Weights of a small mixture-of-experts language model, trained from scratch on English Wikipedia: 12 layers, vocabulary 8749.
Below are experts of layer 2 (counted from 0) of a mixture-of-experts language model. Rows are named router (the router's row for the expert), gate (a neuron's input weights, with its number), up (a neuron's input weights, with its number), down (a neuron's output weights, with its number) and show model dimensions 256-383. Each number is 50 + 10 x the weight over its row's rms, rounded and kept within 0 to 99.
Before each expert's rows: a language model's description of what the expert responds to. This comes from a sample of Wikipedia text that the model never trained on.

# expert 10
Description: Name and title endings
router:48 59 51 40 46 45 51 47 39 40 49 38 50 38 46 46 39 47 66 48 51 69 37 40 65 41 50 48 56 54 48 54 32 54 58 72 46 53 59 50 56 54 38 55 45 61 47 43 36 58 44 54 39 60 42 47 57 40 58 23 61 43 45 55 53 57 53 58 54 39 52 41 58 47 59 47 42 58 44 58 35 42 53 44 36 53 48 54 32 48 65 57 53 53 50 51 60 49 45 57 38 57 51 57 48 44 56 36 37 44 53 47 41 45 50 41 35 41 44 59 46 41 67 50 31 53 57 57
gate0:29 65 41 56 51 38 34 43 51 36 62 55 33 41 57 56 51 49 56 46 57 54 37 40 54 42 50 47 28 46 48 54 47 40 46 40 38 45 51 58 57 52 56 75 50 70 52 42 44 41 56 55 52 49 45 30 45 58 49 52 42 47 40 68 61 39 56 60 44 52 50 43 61 41 46 46 43 28 52 55 52 52 47 43 46 67 43 48 39 59 32 50 66 35 41 58 56 63 35 32 65 55 41 71 51 48 51 63 41 33 46 48 42 23 39 51 53 52 52 50 53 44 65 45 34 34 60 54
up0:48 61 51 54 54 42 40 41 51 42 62 40 37 49 48 69 34 45 43 49 53 46 64 43 47 32 51 41 32 58 50 61 57 50 29 46 62 42 45 50 65 53 62 64 44 69 52 27 62 43 50 45 50 50 63 49 56 49 55 39 67 47 25 59 58 62 49 58 32 44 41 44 59 36 42 46 28 41 48 29 62 53 43 57 48 61 46 49 41 56 45 57 51 61 57 61 56 58 45 43 58 58 69 66 55 58 55 41 39 33 41 38 27 28 35 59 50 48 43 57 47 24 73 43 48 37 71 59
down0:46 46 50 40 33 47 51 56 54 56 39 47 60 39 55 57 47 54 43 50 44 45 44 53 27 56 45 47 42 63 41 58 61 38 39 66 57 47 68 61 36 40 44 45 44 63 47 59 50 46 44 53 50 50 38 49 52 39 39 51 51 57 44 63 43 55 58 48 50 67 56 54 43 56 50 53 55 56 35 60 62 52 66 62 30 37 40 53 59 49 42 41 40 51 56 67 32 54 52 69 42 48 37 45 47 48 56 60 38 65 54 44 48 53 42 53 55 76 48 50 58 55 73 32 51 44 51 55
gate1:56 55 55 55 51 35 53 55 45 34 52 60 51 41 46 33 52 58 49 49 56 56 36 50 73 60 57 50 45 63 71 55 38 55 67 53 49 50 54 50 61 43 38 41 48 60 58 33 53 55 56 64 49 47 58 45 49 42 57 37 28 65 49 68 58 43 35 65 40 45 50 44 51 35 63 51 58 32 51 48 60 52 54 49 65 52 69 29 39 67 57 64 48 57 57 56 56 49 36 56 57 50 52 53 43 71 72 53 35 40 51 58 58 54 54 57 65 53 41 43 69 45 56 49 67 54 45 46
up1:60 41 45 46 33 33 49 66 56 35 45 50 28 55 58 59 53 53 48 47 56 55 37 42 61 43 40 49 66 56 69 50 53 72 63 49 47 56 54 61 61 41 33 44 54 69 53 33 35 63 39 58 60 53 53 46 51 29 53 29 41 58 68 59 39 57 41 68 55 41 47 42 47 69 67 41 61 41 35 49 52 31 61 45 42 34 60 54 42 44 58 59 59 46 56 37 33 62 38 53 39 53 48 41 55 80 58 57 45 56 55 49 56 50 67 39 63 43 36 38 57 33 59 58 63 56 58 43
down1:42 57 47 42 48 51 57 61 62 63 46 59 52 52 47 46 55 51 43 61 35 59 50 48 51 64 47 46 54 39 45 57 35 52 42 58 54 49 37 48 45 51 44 75 42 57 50 55 36 41 51 70 74 37 37 34 44 60 57 53 41 66 42 46 61 30 53 40 46 43 36 54 50 42 48 47 61 56 44 55 63 48 46 53 45 61 39 45 39 46 42 38 57 56 38 58 44 48 57 24 29 46 49 54 59 62 56 74 54 45 69 67 59 35 43 44 56 26 53 41 38 46 46 62 44 42 56 45
gate2:49 73 56 55 66 61 33 59 39 50 46 46 51 45 51 43 51 59 68 60 42 64 48 62 74 43 52 46 66 43 58 46 32 45 53 54 56 64 52 45 52 44 55 56 41 46 59 38 41 49 60 75 52 29 35 57 40 32 54 65 56 55 38 67 49 73 50 54 63 51 41 50 56 34 43 54 31 34 43 62 56 49 51 56 38 41 34 34 58 66 37 55 51 37 55 70 63 47 50 60 41 35 47 42 54 58 61 52 34 45 54 39 52 58 51 45 43 57 42 42 47 54 45 52 49 40 47 51
up2:45 61 60 47 53 68 48 61 62 62 40 33 52 56 42 55 49 68 54 47 32 60 49 66 53 42 59 58 76 41 59 55 40 46 50 38 45 48 53 52 53 47 39 36 37 50 39 43 63 31 48 66 41 57 50 51 50 27 46 61 56 52 29 58 52 53 59 62 71 44 48 34 67 36 42 59 53 46 43 36 44 59 54 45 40 60 50 41 45 82 49 58 54 36 53 56 51 55 61 51 34 53 57 55 56 31 66 56 38 50 39 42 40 68 49 40 36 66 52 37 54 53 55 54 53 66 55 57
down2:52 32 46 53 50 50 76 54 43 35 64 44 57 50 52 52 79 53 53 50 50 56 46 56 63 48 43 51 42 64 55 40 56 52 38 42 49 48 57 57 57 57 69 37 43 60 70 84 55 53 43 44 57 60 47 56 52 49 51 57 49 40 53 66 38 42 64 48 36 50 55 61 42 42 44 48 63 56 47 44 60 62 52 48 46 39 62 40 61 65 51 34 54 45 37 55 54 45 44 27 50 36 60 60 43 34 54 57 39 52 68 37 76 54 59 38 53 55 40 42 45 32 59 69 44 56 48 41

# expert 12
Description: Word endings in tables
router:50 45 40 50 62 56 44 43 36 48 40 60 48 63 57 47 53 37 53 51 54 37 53 56 37 36 55 54 58 50 22 35 44 40 41 44 61 44 50 37 46 54 53 41 48 47 39 53 37 47 43 42 73 50 58 63 31 46 56 67 58 52 55 50 32 39 66 39 59 62 54 42 59 51 56 50 58 32 60 59 66 57 38 58 59 34 42 64 74 55 18 34 42 53 54 42 63 57 54 61 66 50 54 54 60 54 48 53 57 64 44 52 61 52 53 60 63 39 33 45 57 61 51 60 32 59 57 33
gate2:53 37 62 41 64 50 57 62 49 62 40 70 59 41 42 43 58 52 45 37 46 55 36 44 66 60 46 67 55 29 50 47 70 43 36 43 50 46 46 31 54 48 48 58 47 56 41 55 63 55 49 45 46 46 35 52 39 48 50 66 31 53 58 47 41 46 35 51 57 49 47 68 38 41 42 35 45 40 59 58 44 47 53 43 75 49 44 42 64 44 40 51 49 55 30 35 41 41 58 37 61 61 48 58 45 66 67 68 70 37 34 34 37 45 60 45 50 64 55 71 46 60 49 52 62 56 60 50
up2:53 40 56 46 47 41 51 48 56 52 33 55 57 60 56 50 54 30 44 51 38 50 51 50 69 49 59 63 53 33 47 42 64 54 50 54 57 42 52 25 52 49 51 49 40 60 44 62 51 53 40 44 53 45 40 63 19 50 43 76 39 44 68 49 43 42 35 44 67 61 45 46 27 50 39 38 49 61 60 51 48 48 40 54 70 46 37 66 70 43 58 43 41 56 49 55 46 40 40 46 52 53 50 58 42 61 52 56 51 44 34 38 54 53 55 54 47 60 50 69 64 65 48 60 66 62 71 36
down2:49 36 53 54 54 48 52 37 42 61 76 31 81 51 43 42 58 58 53 46 64 45 56 58 43 47 57 43 37 73 40 52 44 45 44 46 40 51 50 53 63 54 41 42 47 59 72 60 45 58 49 48 44 41 67 58 69 62 61 42 61 51 32 56 54 46 52 43 49 44 37 48 38 47 46 41 50 47 48 51 48 43 38 48 63 62 60 72 41 50 59 50 47 49 49 64 47 65 53 65 52 52 55 54 51 59 51 40 44 44 52 52 51 56 20 70 72 50 46 65 52 42 56 44 32 40 55 49
gate3:51 48 48 52 47 59 42 62 41 43 44 53 29 43 50 57 60 61 60 35 63 55 54 56 72 50 66 46 47 58 52 54 38 33 61 36 49 42 47 65 59 32 43 42 67 36 48 49 49 28 27 48 45 54 57 43 73 61 30 41 46 60 48 54 49 60 35 70 51 34 51 59 30 51 45 50 52 51 30 39 33 52 57 58 46 54 59 37 54 67 53 38 43 50 49 61 47 42 44 51 47 53 40 54 41 54 37 64 27 43 68 50 48 51 40 53 58 68 44 56 40 56 44 49 74 51 54 62
up3:46 44 49 45 51 62 38 45 35 43 54 61 41 47 52 48 62 61 38 45 48 43 45 71 58 48 68 36 54 57 51 54 41 53 65 60 62 49 33 54 58 54 46 58 62 36 52 64 71 31 38 43 53 39 45 55 73 63 42 45 47 61 45 54 49 67 59 57 42 54 41 47 59 52 46 36 56 37 47 62 52 32 52 63 53 46 58 39 60 74 33 48 49 50 34 45 36 45 54 42 35 48 42 55 58 41 44 60 76 50 43 49 36 48 38 57 42 51 61 52 36 44 44 48 43 54 54 60
down3:46 27 60 44 50 44 36 45 59 24 39 45 42 43 52 38 60 76 49 54 48 28 50 58 57 36 74 54 58 36 57 39 58 51 62 41 60 52 39 44 42 40 50 32 51 60 56 55 41 38 31 37 57 37 43 54 57 55 64 54 55 63 52 64 43 44 47 52 74 39 64 55 56 42 68 55 48 40 49 61 47 53 51 44 52 52 46 43 62 55 35 50 41 53 49 48 54 30 63 59 61 52 48 44 44 45 63 35 54 60 56 41 42 48 43 63 44 51 33 49 40 59 53 54 41 58 63 50
gate4:49 42 44 55 44 29 64 49 41 50 60 51 54 39 48 67 63 43 42 33 61 43 63 64 52 43 30 45 61 38 50 43 61 33 53 69 48 52 35 49 36 54 44 55 42 52 60 51 63 55 50 41 42 47 50 50 59 53 42 57 42 53 46 58 52 54 50 43 56 54 38 56 59 43 44 57 55 51 40 53 32 51 39 48 60 41 53 58 50 59 33 49 73 54 45 53 38 66 57 46 41 49 54 34 42 48 47 64 65 45 33 58 48 42 41 51 40 49 57 50 58 54 51 60 54 68 51 50
up4:47 46 49 59 56 35 50 35 45 62 49 62 61 53 61 63 65 41 30 56 62 44 54 63 67 34 42 55 49 45 55 53 62 56 45 68 45 70 46 48 26 58 58 51 35 49 56 54 55 49 54 46 44 53 59 56 47 56 49 57 50 29 48 46 34 52 57 50 60 60 35 60 42 60 54 48 41 49 42 41 42 63 54 47 62 58 53 44 52 58 46 50 52 54 43 38 48 66 41 47 46 57 51 35 50 44 54 50 49 56 54 78 69 41 54 50 44 57 59 32 63 62 59 54 50 66 54 48
down4:30 40 30 60 59 41 59 53 46 72 38 56 50 40 46 35 51 24 41 34 43 57 53 54 42 28 48 49 49 53 47 69 32 60 46 38 55 41 57 51 53 33 52 49 52 59 38 46 54 44 58 41 44 49 52 53 41 60 45 34 53 73 30 54 64 36 48 46 53 47 47 24 40 45 45 53 53 36 65 49 63 51 61 50 55 39 47 58 42 54 59 61 37 42 34 51 49 59 60 59 58 45 60 42 53 47 67 48 56 43 47 61 39 52 46 47 54 45 33 38 44 58 48 38 34 52 38 60

# expert 16
Description: Preposition on before dates
router:49 55 53 56 37 58 57 62 68 49 41 63 37 60 42 69 47 64 50 53 69 52 66 65 38 68 45 42 60 62 44 45 53 50 55 27 62 41 48 35 41 48 53 53 44 53 43 24 63 58 48 42 68 36 64 40 59 54 62 56 22 67 43 48 48 68 60 36 61 73 46 51 59 56 48 42 50 56 42 53 39 69 51 46 26 63 49 27 51 35 49 49 73 39 37 63 56 50 38 50 55 37 40 55 52 47 43 62 34 50 40 34 44 53 39 50 34 38 41 49 53 56 26 55 33 57 47 48
gate0:55 52 47 76 74 45 27 55 63 51 54 70 63 56 45 62 44 55 51 63 47 63 53 52 57 55 58 61 47 34 47 21 62 54 52 54 49 60 65 43 47 49 67 42 65 42 55 41 55 56 24 49 50 48 43 58 38 36 66 38 60 55 54 61 56 46 46 53 46 53 35 57 50 54 59 36 52 62 44 63 53 69 56 57 48 64 53 48 67 62 48 57 66 54 47 46 45 55 30 50 65 56 46 51 39 51 63 55 50 51 58 52 53 53 49 54 51 54 46 45 31 42 58 60 51 45 55 57
up0:48 43 46 74 53 37 38 49 57 41 35 65 60 58 52 54 50 42 40 48 38 46 57 38 54 50 58 60 53 45 67 23 64 43 62 55 51 51 51 53 43 39 63 46 63 55 51 37 50 51 32 34 57 53 54 44 52 49 53 55 69 60 66 49 54 39 60 62 49 42 43 52 41 59 46 47 41 41 42 43 52 56 44 59 51 55 43 56 53 62 45 53 51 62 59 37 45 59 43 48 54 55 57 58 50 64 48 56 65 68 50 39 41 52 45 44 49 47 41 35 43 63 57 61 63 46 74 56
down0:43 53 65 65 53 43 71 58 47 52 39 65 49 54 49 36 53 48 54 31 58 59 37 47 46 33 58 74 61 58 55 50 53 44 45 66 63 43 62 63 54 33 40 46 50 31 42 58 53 43 42 43 51 41 50 54 49 41 58 56 45 58 54 43 49 61 68 60 37 44 43 30 49 45 56 62 60 40 65 39 60 50 39 32 57 59 44 67 55 72 55 45 35 44 61 44 45 58 52 35 50 44 56 52 58 51 53 46 46 69 52 61 63 44 44 53 51 33 47 54 46 22 66 35 58 65 38 57
gate1:36 41 59 72 39 76 33 38 47 62 58 56 51 51 50 49 43 42 44 57 57 40 65 49 43 51 51 55 43 49 66 43 60 59 49 36 30 57 47 33 31 29 63 34 49 46 46 51 65 36 52 29 63 36 48 60 38 54 46 58 39 52 45 74 64 34 53 42 50 59 44 45 52 51 53 54 63 39 53 61 53 54 40 47 58 64 56 45 59 61 47 40 52 54 52 43 54 49 50 50 61 56 35 61 61 78 46 55 55 52 56 52 54 41 59 33 45 53 78 33 45 35 50 36 60 37 52 53
up1:44 47 61 65 53 62 50 42 61 57 45 47 46 50 57 55 68 50 41 67 45 43 52 58 42 33 47 50 67 50 62 34 61 51 53 50 39 56 44 38 30 55 52 50 44 45 60 47 47 44 58 43 52 43 47 29 56 54 50 66 55 66 67 61 53 44 49 60 50 62 66 50 56 60 48 38 55 23 39 36 46 58 60 56 50 51 70 65 53 53 51 38 42 58 50 45 44 43 70 60 61 45 44 65 68 38 49 39 51 60 38 50 57 45 33 49 47 44 52 44 63 59 51 30 42 38 58 46
down1:45 58 60 56 56 39 50 59 54 45 58 74 53 59 50 58 47 53 58 39 57 55 55 47 51 40 52 60 45 41 52 64 50 43 52 33 48 37 65 54 59 45 46 60 50 51 53 49 54 49 69 60 57 43 46 46 73 45 51 46 42 65 42 61 41 52 57 71 54 59 52 52 53 46 48 48 54 50 59 37 66 60 52 56 36 34 40 56 51 49 39 47 45 17 45 48 54 47 75 38 44 45 66 47 48 65 53 47 42 56 50 65 43 72 43 47 47 57 46 36 64 50 62 58 22 47 53 51
gate2:41 48 54 63 49 60 37 41 69 30 64 61 58 47 57 43 47 53 37 63 54 58 58 52 62 36 54 59 29 49 76 48 48 34 53 48 62 44 47 48 35 41 67 34 63 43 64 43 54 42 25 57 29 53 46 61 45 50 47 57 48 66 50 63 45 52 37 59 44 39 46 57 48 43 64 55 48 52 63 69 45 52 46 51 64 53 45 58 40 55 57 67 48 53 52 51 64 54 43 56 56 62 47 60 49 48 55 33 43 48 41 35 35 30 43 51 56 67 55 41 43 43 49 49 63 41 68 56
up2:40 53 49 67 48 34 29 37 64 29 64 47 52 35 52 36 62 61 51 53 41 40 56 46 61 46 53 51 47 43 43 53 59 33 59 51 52 51 39 70 55 44 44 46 41 48 45 45 52 60 72 36 55 56 67 44 51 52 45 71 42 56 58 58 42 42 54 49 66 28 69 47 35 41 59 49 63 26 59 59 45 57 56 43 48 46 59 57 43 50 41 42 47 52 63 48 55 47 45 54 53 60 44 41 70 59 67 34 62 54 43 43 61 44 30 45 50 52 44 46 33 50 46 47 45 44 51 51
down2:44 49 21 55 50 56 61 51 46 55 47 52 52 49 53 37 54 57 50 51 56 55 49 49 62 48 63 44 38 55 68 48 62 34 53 62 49 51 61 43 52 51 49 46 62 72 43 47 56 62 76 27 41 34 67 45 41 57 71 54 51 42 56 53 39 70 65 47 46 44 49 32 48 45 28 56 34 36 52 50 49 52 49 39 55 45 50 52 29 41 44 63 28 48 63 47 37 63 51 59 39 52 63 43 44 54 46 54 79 53 41 52 56 64 39 53 66 54 36 63 32 53 45 47 44 58 49 45

# expert 15
Description: Word pieces in tables
router:51 49 45 62 57 48 63 65 45 52 38 62 38 58 50 59 48 45 53 52 68 36 55 56 44 53 56 54 43 50 45 35 46 48 39 32 37 56 40 49 39 51 60 40 46 46 58 55 47 46 54 45 52 43 53 29 35 54 45 60 39 52 55 49 44 54 61 50 55 61 63 60 52 66 34 54 66 57 40 59 44 52 51 71 63 58 39 42 66 50 55 39 50 45 48 38 47 43 64 43 60 55 65 45 50 39 37 67 52 57 37 39 64 38 47 56 45 47 56 56 46 49 49 44 61 78 47 38
gate2:33 42 48 42 61 53 50 65 68 50 50 30 32 35 40 52 74 49 66 67 51 52 52 50 47 44 42 43 34 54 43 48 43 39 56 45 51 57 64 53 37 60 49 53 57 60 70 57 55 52 55 47 62 42 41 56 42 69 56 45 55 47 54 60 60 60 51 32 53 42 64 73 38 47 43 62 53 41 50 53 50 51 50 29 54 59 62 46 50 53 48 46 54 52 54 50 40 37 61 56 58 60 44 54 33 53 41 49 66 39 55 48 56 50 41 48 49 37 41 67 43 77 50 22 58 55 38 37
up2:34 53 58 46 65 56 47 56 68 59 48 41 54 53 46 45 74 53 55 39 45 37 51 52 63 67 42 42 49 53 49 50 49 54 62 48 51 48 47 61 36 53 44 37 49 34 47 53 37 47 38 37 49 57 46 38 60 43 61 33 46 49 45 65 55 67 53 57 68 51 55 45 49 50 46 39 38 38 40 42 44 38 50 39 52 65 38 19 42 55 33 41 63 41 57 47 44 67 49 50 60 47 41 60 26 55 48 62 59 58 54 33 53 49 51 44 36 47 61 59 42 47 49 56 47 63 46 35
down2:49 44 69 21 51 55 49 51 31 50 49 42 64 48 64 53 45 40 60 45 51 46 58 49 38 55 42 53 37 41 57 62 47 44 46 43 75 54 45 29 54 69 40 59 60 59 44 53 60 45 49 45 60 51 58 57 51 45 46 34 55 49 46 40 50 65 55 51 54 69 61 50 43 44 58 40 63 44 45 50 35 52 47 60 64 41 42 42 60 54 39 51 45 66 50 45 50 45 63 54 57 50 51 50 50 51 22 42 51 73 60 26 57 44 55 42 37 42 49 54 31 35 32 52 52 53 57 68
gate3:26 43 51 54 55 60 46 49 65 56 76 65 55 45 61 43 49 34 50 44 49 39 34 42 42 51 55 51 48 50 66 53 53 45 61 48 49 65 49 45 46 63 44 57 63 47 52 54 44 65 54 21 49 51 40 45 41 45 54 45 50 54 50 30 60 26 38 49 68 38 47 43 57 62 57 61 48 64 50 47 49 61 31 36 41 65 30 28 61 43 55 55 48 57 50 38 60 35 41 55 70 55 71 36 45 46 40 54 43 48 21 49 40 30 49 51 38 65 55 58 35 62 56 56 44 43 55 40
up3:47 52 45 33 53 57 79 43 59 63 54 49 58 34 56 49 65 34 44 36 56 51 37 46 23 47 57 66 53 52 46 47 50 69 51 43 48 54 56 47 57 63 45 60 47 66 40 47 43 54 48 37 41 63 31 39 55 56 49 57 43 37 62 45 55 56 47 58 43 48 43 52 68 56 49 59 50 62 55 57 38 42 38 32 54 65 32 53 52 58 52 65 57 34 31 31 50 47 51 47 58 54 83 44 43 37 35 52 44 33 37 59 46 43 57 52 65 52 46 43 45 44 50 52 41 61 38 38
down3:62 65 53 32 62 42 50 54 60 65 47 63 54 55 37 53 64 52 51 46 54 56 59 74 64 46 50 50 53 61 58 42 55 44 37 48 45 49 62 57 51 60 54 55 39 45 41 52 41 37 49 71 41 41 53 34 72 41 53 55 40 53 66 42 46 41 59 59 47 36 55 54 34 35 54 48 52 54 51 48 54 36 54 45 52 54 58 65 33 42 43 51 38 31 58 42 69 50 49 39 53 59 64 41 47 26 47 64 45 81 71 57 42 54 27 50 58 40 40 57 54 56 60 48 54 54 50 31
gate4:61 38 44 56 41 51 56 45 58 38 73 47 40 45 37 39 60 45 59 61 59 53 49 46 34 50 46 56 45 47 63 52 54 51 49 42 57 47 46 52 44 36 51 49 53 57 43 36 44 72 48 48 37 64 54 42 48 41 57 67 33 44 61 47 43 48 44 41 47 54 39 34 35 56 48 40 34 60 52 60 49 55 68 59 51 55 28 66 45 38 48 45 65 58 61 51 53 30 44 49 50 62 54 41 48 32 53 34 42 39 46 51 38 51 63 33 27 41 62 45 37 28 61 54 52 37 48 39
up4:39 43 54 46 65 55 36 38 33 45 64 46 60 47 53 51 60 61 42 48 41 41 45 50 68 53 49 66 53 47 44 55 44 36 61 57 44 43 41 74 50 43 54 40 35 50 44 41 29 47 45 47 32 42 46 55 48 55 67 44 62 53 39 52 54 53 43 62 60 53 60 48 68 25 60 48 62 39 66 52 35 36 42 31 33 49 48 46 42 62 56 61 34 43 47 57 44 63 41 42 52 59 41 39 41 42 62 51 53 36 70 54 51 58 43 62 54 61 48 49 57 37 45 46 48 70 42 59
down4:70 47 48 39 40 58 57 53 53 52 37 44 52 40 43 36 36 59 52 35 53 47 44 64 45 43 50 53 46 45 62 45 66 52 49 64 45 58 49 39 53 44 47 37 54 50 43 57 30 51 40 41 30 45 45 50 33 51 59 59 43 36 46 37 66 76 59 53 59 34 57 49 51 46 50 46 49 47 56 38 28 60 44 46 52 59 52 48 53 74 56 51 40 59 60 35 46 64 57 38 52 47 57 47 36 37 53 40 51 42 44 61 45 45 59 47 61 32 48 51 54 44 51 55 35 61 51 53

# expert 14
Description: Mid-word stem pieces
router:58 48 51 50 54 51 47 55 42 66 55 62 60 52 48 46 33 48 44 55 39 57 45 47 59 48 64 56 58 54 47 51 28 62 57 58 28 56 41 36 66 58 40 37 52 39 45 30 41 53 35 59 51 63 37 78 37 29 55 51 63 44 40 56 62 22 56 48 42 37 45 50 64 48 57 53 64 56 44 47 43 51 54 52 69 51 41 58 65 67 27 40 59 65 47 48 62 36 49 58 58 46 62 55 48 57 48 50 37 50 54 52 48 38 49 46 47 52 37 48 47 57 66 53 52 58 52 54
gate2:41 28 46 56 34 58 48 40 60 41 66 62 49 41 60 61 56 53 45 48 39 62 57 43 48 52 68 77 42 43 50 38 42 55 64 42 55 45 37 41 48 51 39 40 64 55 46 49 37 66 55 50 59 58 60 44 50 58 61 56 46 46 62 62 58 39 62 51 60 42 64 47 32 54 69 49 56 56 51 53 59 37 53 44 51 32 42 52 39 57 43 43 47 64 52 62 52 41 56 62 54 54 43 48 35 51 60 62 54 83 41 44 46 39 51 33 59 36 55 62 18 74 44 47 47 38 65 50
up2:51 51 50 46 35 47 59 42 49 40 54 61 54 40 64 65 46 60 43 48 31 74 45 34 48 52 55 69 35 61 54 42 50 55 59 42 67 40 31 44 60 72 48 59 52 42 40 34 48 55 52 44 51 53 53 46 46 49 60 56 53 38 50 51 50 29 68 48 50 28 45 38 52 62 57 68 50 63 42 51 49 42 54 47 58 43 43 50 52 52 35 33 60 51 37 66 53 33 59 49 46 50 38 45 38 53 68 49 60 70 45 50 59 42 45 53 44 47 59 73 34 70 64 59 48 36 65 41
down2:62 66 36 44 59 45 38 49 36 61 56 53 55 54 46 34 32 69 45 44 68 32 53 48 39 36 30 28 58 56 43 62 55 54 36 49 61 60 46 53 40 35 55 60 33 56 50 52 62 44 45 66 45 52 35 53 29 45 29 49 41 50 53 40 50 53 49 54 35 56 38 56 68 48 41 48 58 42 48 45 50 56 52 48 59 66 56 66 43 52 49 49 50 42 44 48 58 67 39 50 48 58 51 43 48 42 34 29 43 38 55 51 52 62 53 42 50 61 37 39 62 37 50 59 37 43 38 27
gate3:60 59 37 44 53 55 35 46 50 51 59 60 48 47 50 46 67 62 55 55 42 20 54 65 45 60 59 56 45 49 38 45 47 45 42 62 42 43 48 42 36 46 50 49 50 39 55 60 46 30 31 70 57 55 57 65 63 26 53 65 50 49 39 50 51 47 45 44 49 48 70 64 56 38 61 48 60 42 48 64 48 72 53 50 51 51 68 52 47 77 63 38 45 56 45 36 43 53 36 51 79 52 63 34 56 39 52 56 54 50 57 48 39 58 65 51 56 47 58 63 40 56 44 56 40 61 45 31
up3:58 59 38 57 26 41 33 52 44 57 50 50 59 65 59 59 59 46 67 71 49 34 48 53 46 67 55 37 40 44 48 61 43 53 45 62 41 44 44 43 50 51 31 48 49 66 36 66 67 53 37 34 53 55 52 55 57 42 61 51 47 43 53 41 49 47 57 42 50 40 57 65 47 47 51 49 65 51 32 56 58 53 45 54 61 58 63 56 59 57 51 29 57 67 48 44 33 46 37 27 48 49 60 33 51 57 44 61 64 48 71 51 46 48 67 62 56 59 47 59 53 53 47 72 49 60 56 56
down3:26 37 46 55 38 31 51 51 37 59 41 48 38 47 36 54 32 43 68 32 61 58 43 28 51 62 33 62 52 41 51 71 47 45 58 55 63 50 35 56 55 34 58 48 60 51 38 62 56 52 51 47 70 46 38 48 47 59 55 42 53 54 44 46 49 67 47 50 52 51 52 46 46 42 39 44 63 49 45 25 46 54 44 51 45 26 51 56 36 38 55 61 39 55 50 31 60 50 54 52 42 38 44 51 42 65 58 64 60 59 48 57 37 59 57 44 66 52 60 53 52 54 61 53 58 52 43 60
gate4:43 38 48 74 49 63 55 44 43 50 52 35 54 53 55 65 54 48 36 62 64 45 61 52 50 54 34 49 55 49 46 70 53 54 44 37 46 65 51 50 66 67 48 52 66 56 56 36 42 41 57 63 45 50 38 43 44 46 35 40 64 63 30 49 69 52 43 51 38 53 47 64 38 64 56 40 46 50 25 61 51 56 52 58 63 58 58 51 56 56 40 44 57 60 45 52 69 27 53 58 55 39 37 60 61 64 27 45 40 49 60 37 50 55 45 47 48 48 43 31 63 57 42 54 67 52 51 52
up4:54 53 44 73 49 57 38 55 55 31 53 40 49 54 42 62 63 58 36 55 64 56 35 51 52 41 53 54 51 40 46 63 52 45 68 55 46 62 54 51 56 47 39 46 67 55 47 34 31 57 61 56 38 64 35 45 38 38 38 42 52 53 53 56 60 46 47 39 53 31 43 39 43 52 55 44 31 48 36 54 36 70 44 62 61 59 55 51 57 40 35 37 58 43 51 63 65 43 55 54 52 63 31 49 60 46 42 59 41 28 64 70 49 29 38 48 46 33 42 46 45 42 46 51 45 54 61 56
down4:38 54 42 34 71 56 56 54 55 61 57 47 47 52 55 36 51 60 68 39 41 41 59 56 44 64 48 51 33 52 57 26 53 53 58 40 50 37 49 64 52 49 63 50 38 38 51 53 61 49 43 38 33 39 40 43 41 48 59 44 48 51 49 49 39 60 44 68 55 32 65 70 41 64 41 41 63 46 47 33 56 30 44 42 58 57 40 54 57 57 55 28 50 44 53 55 41 64 60 53 53 36 59 46 42 50 46 43 39 33 34 56 56 57 47 61 31 62 51 41 44 60 42 54 53 50 44 56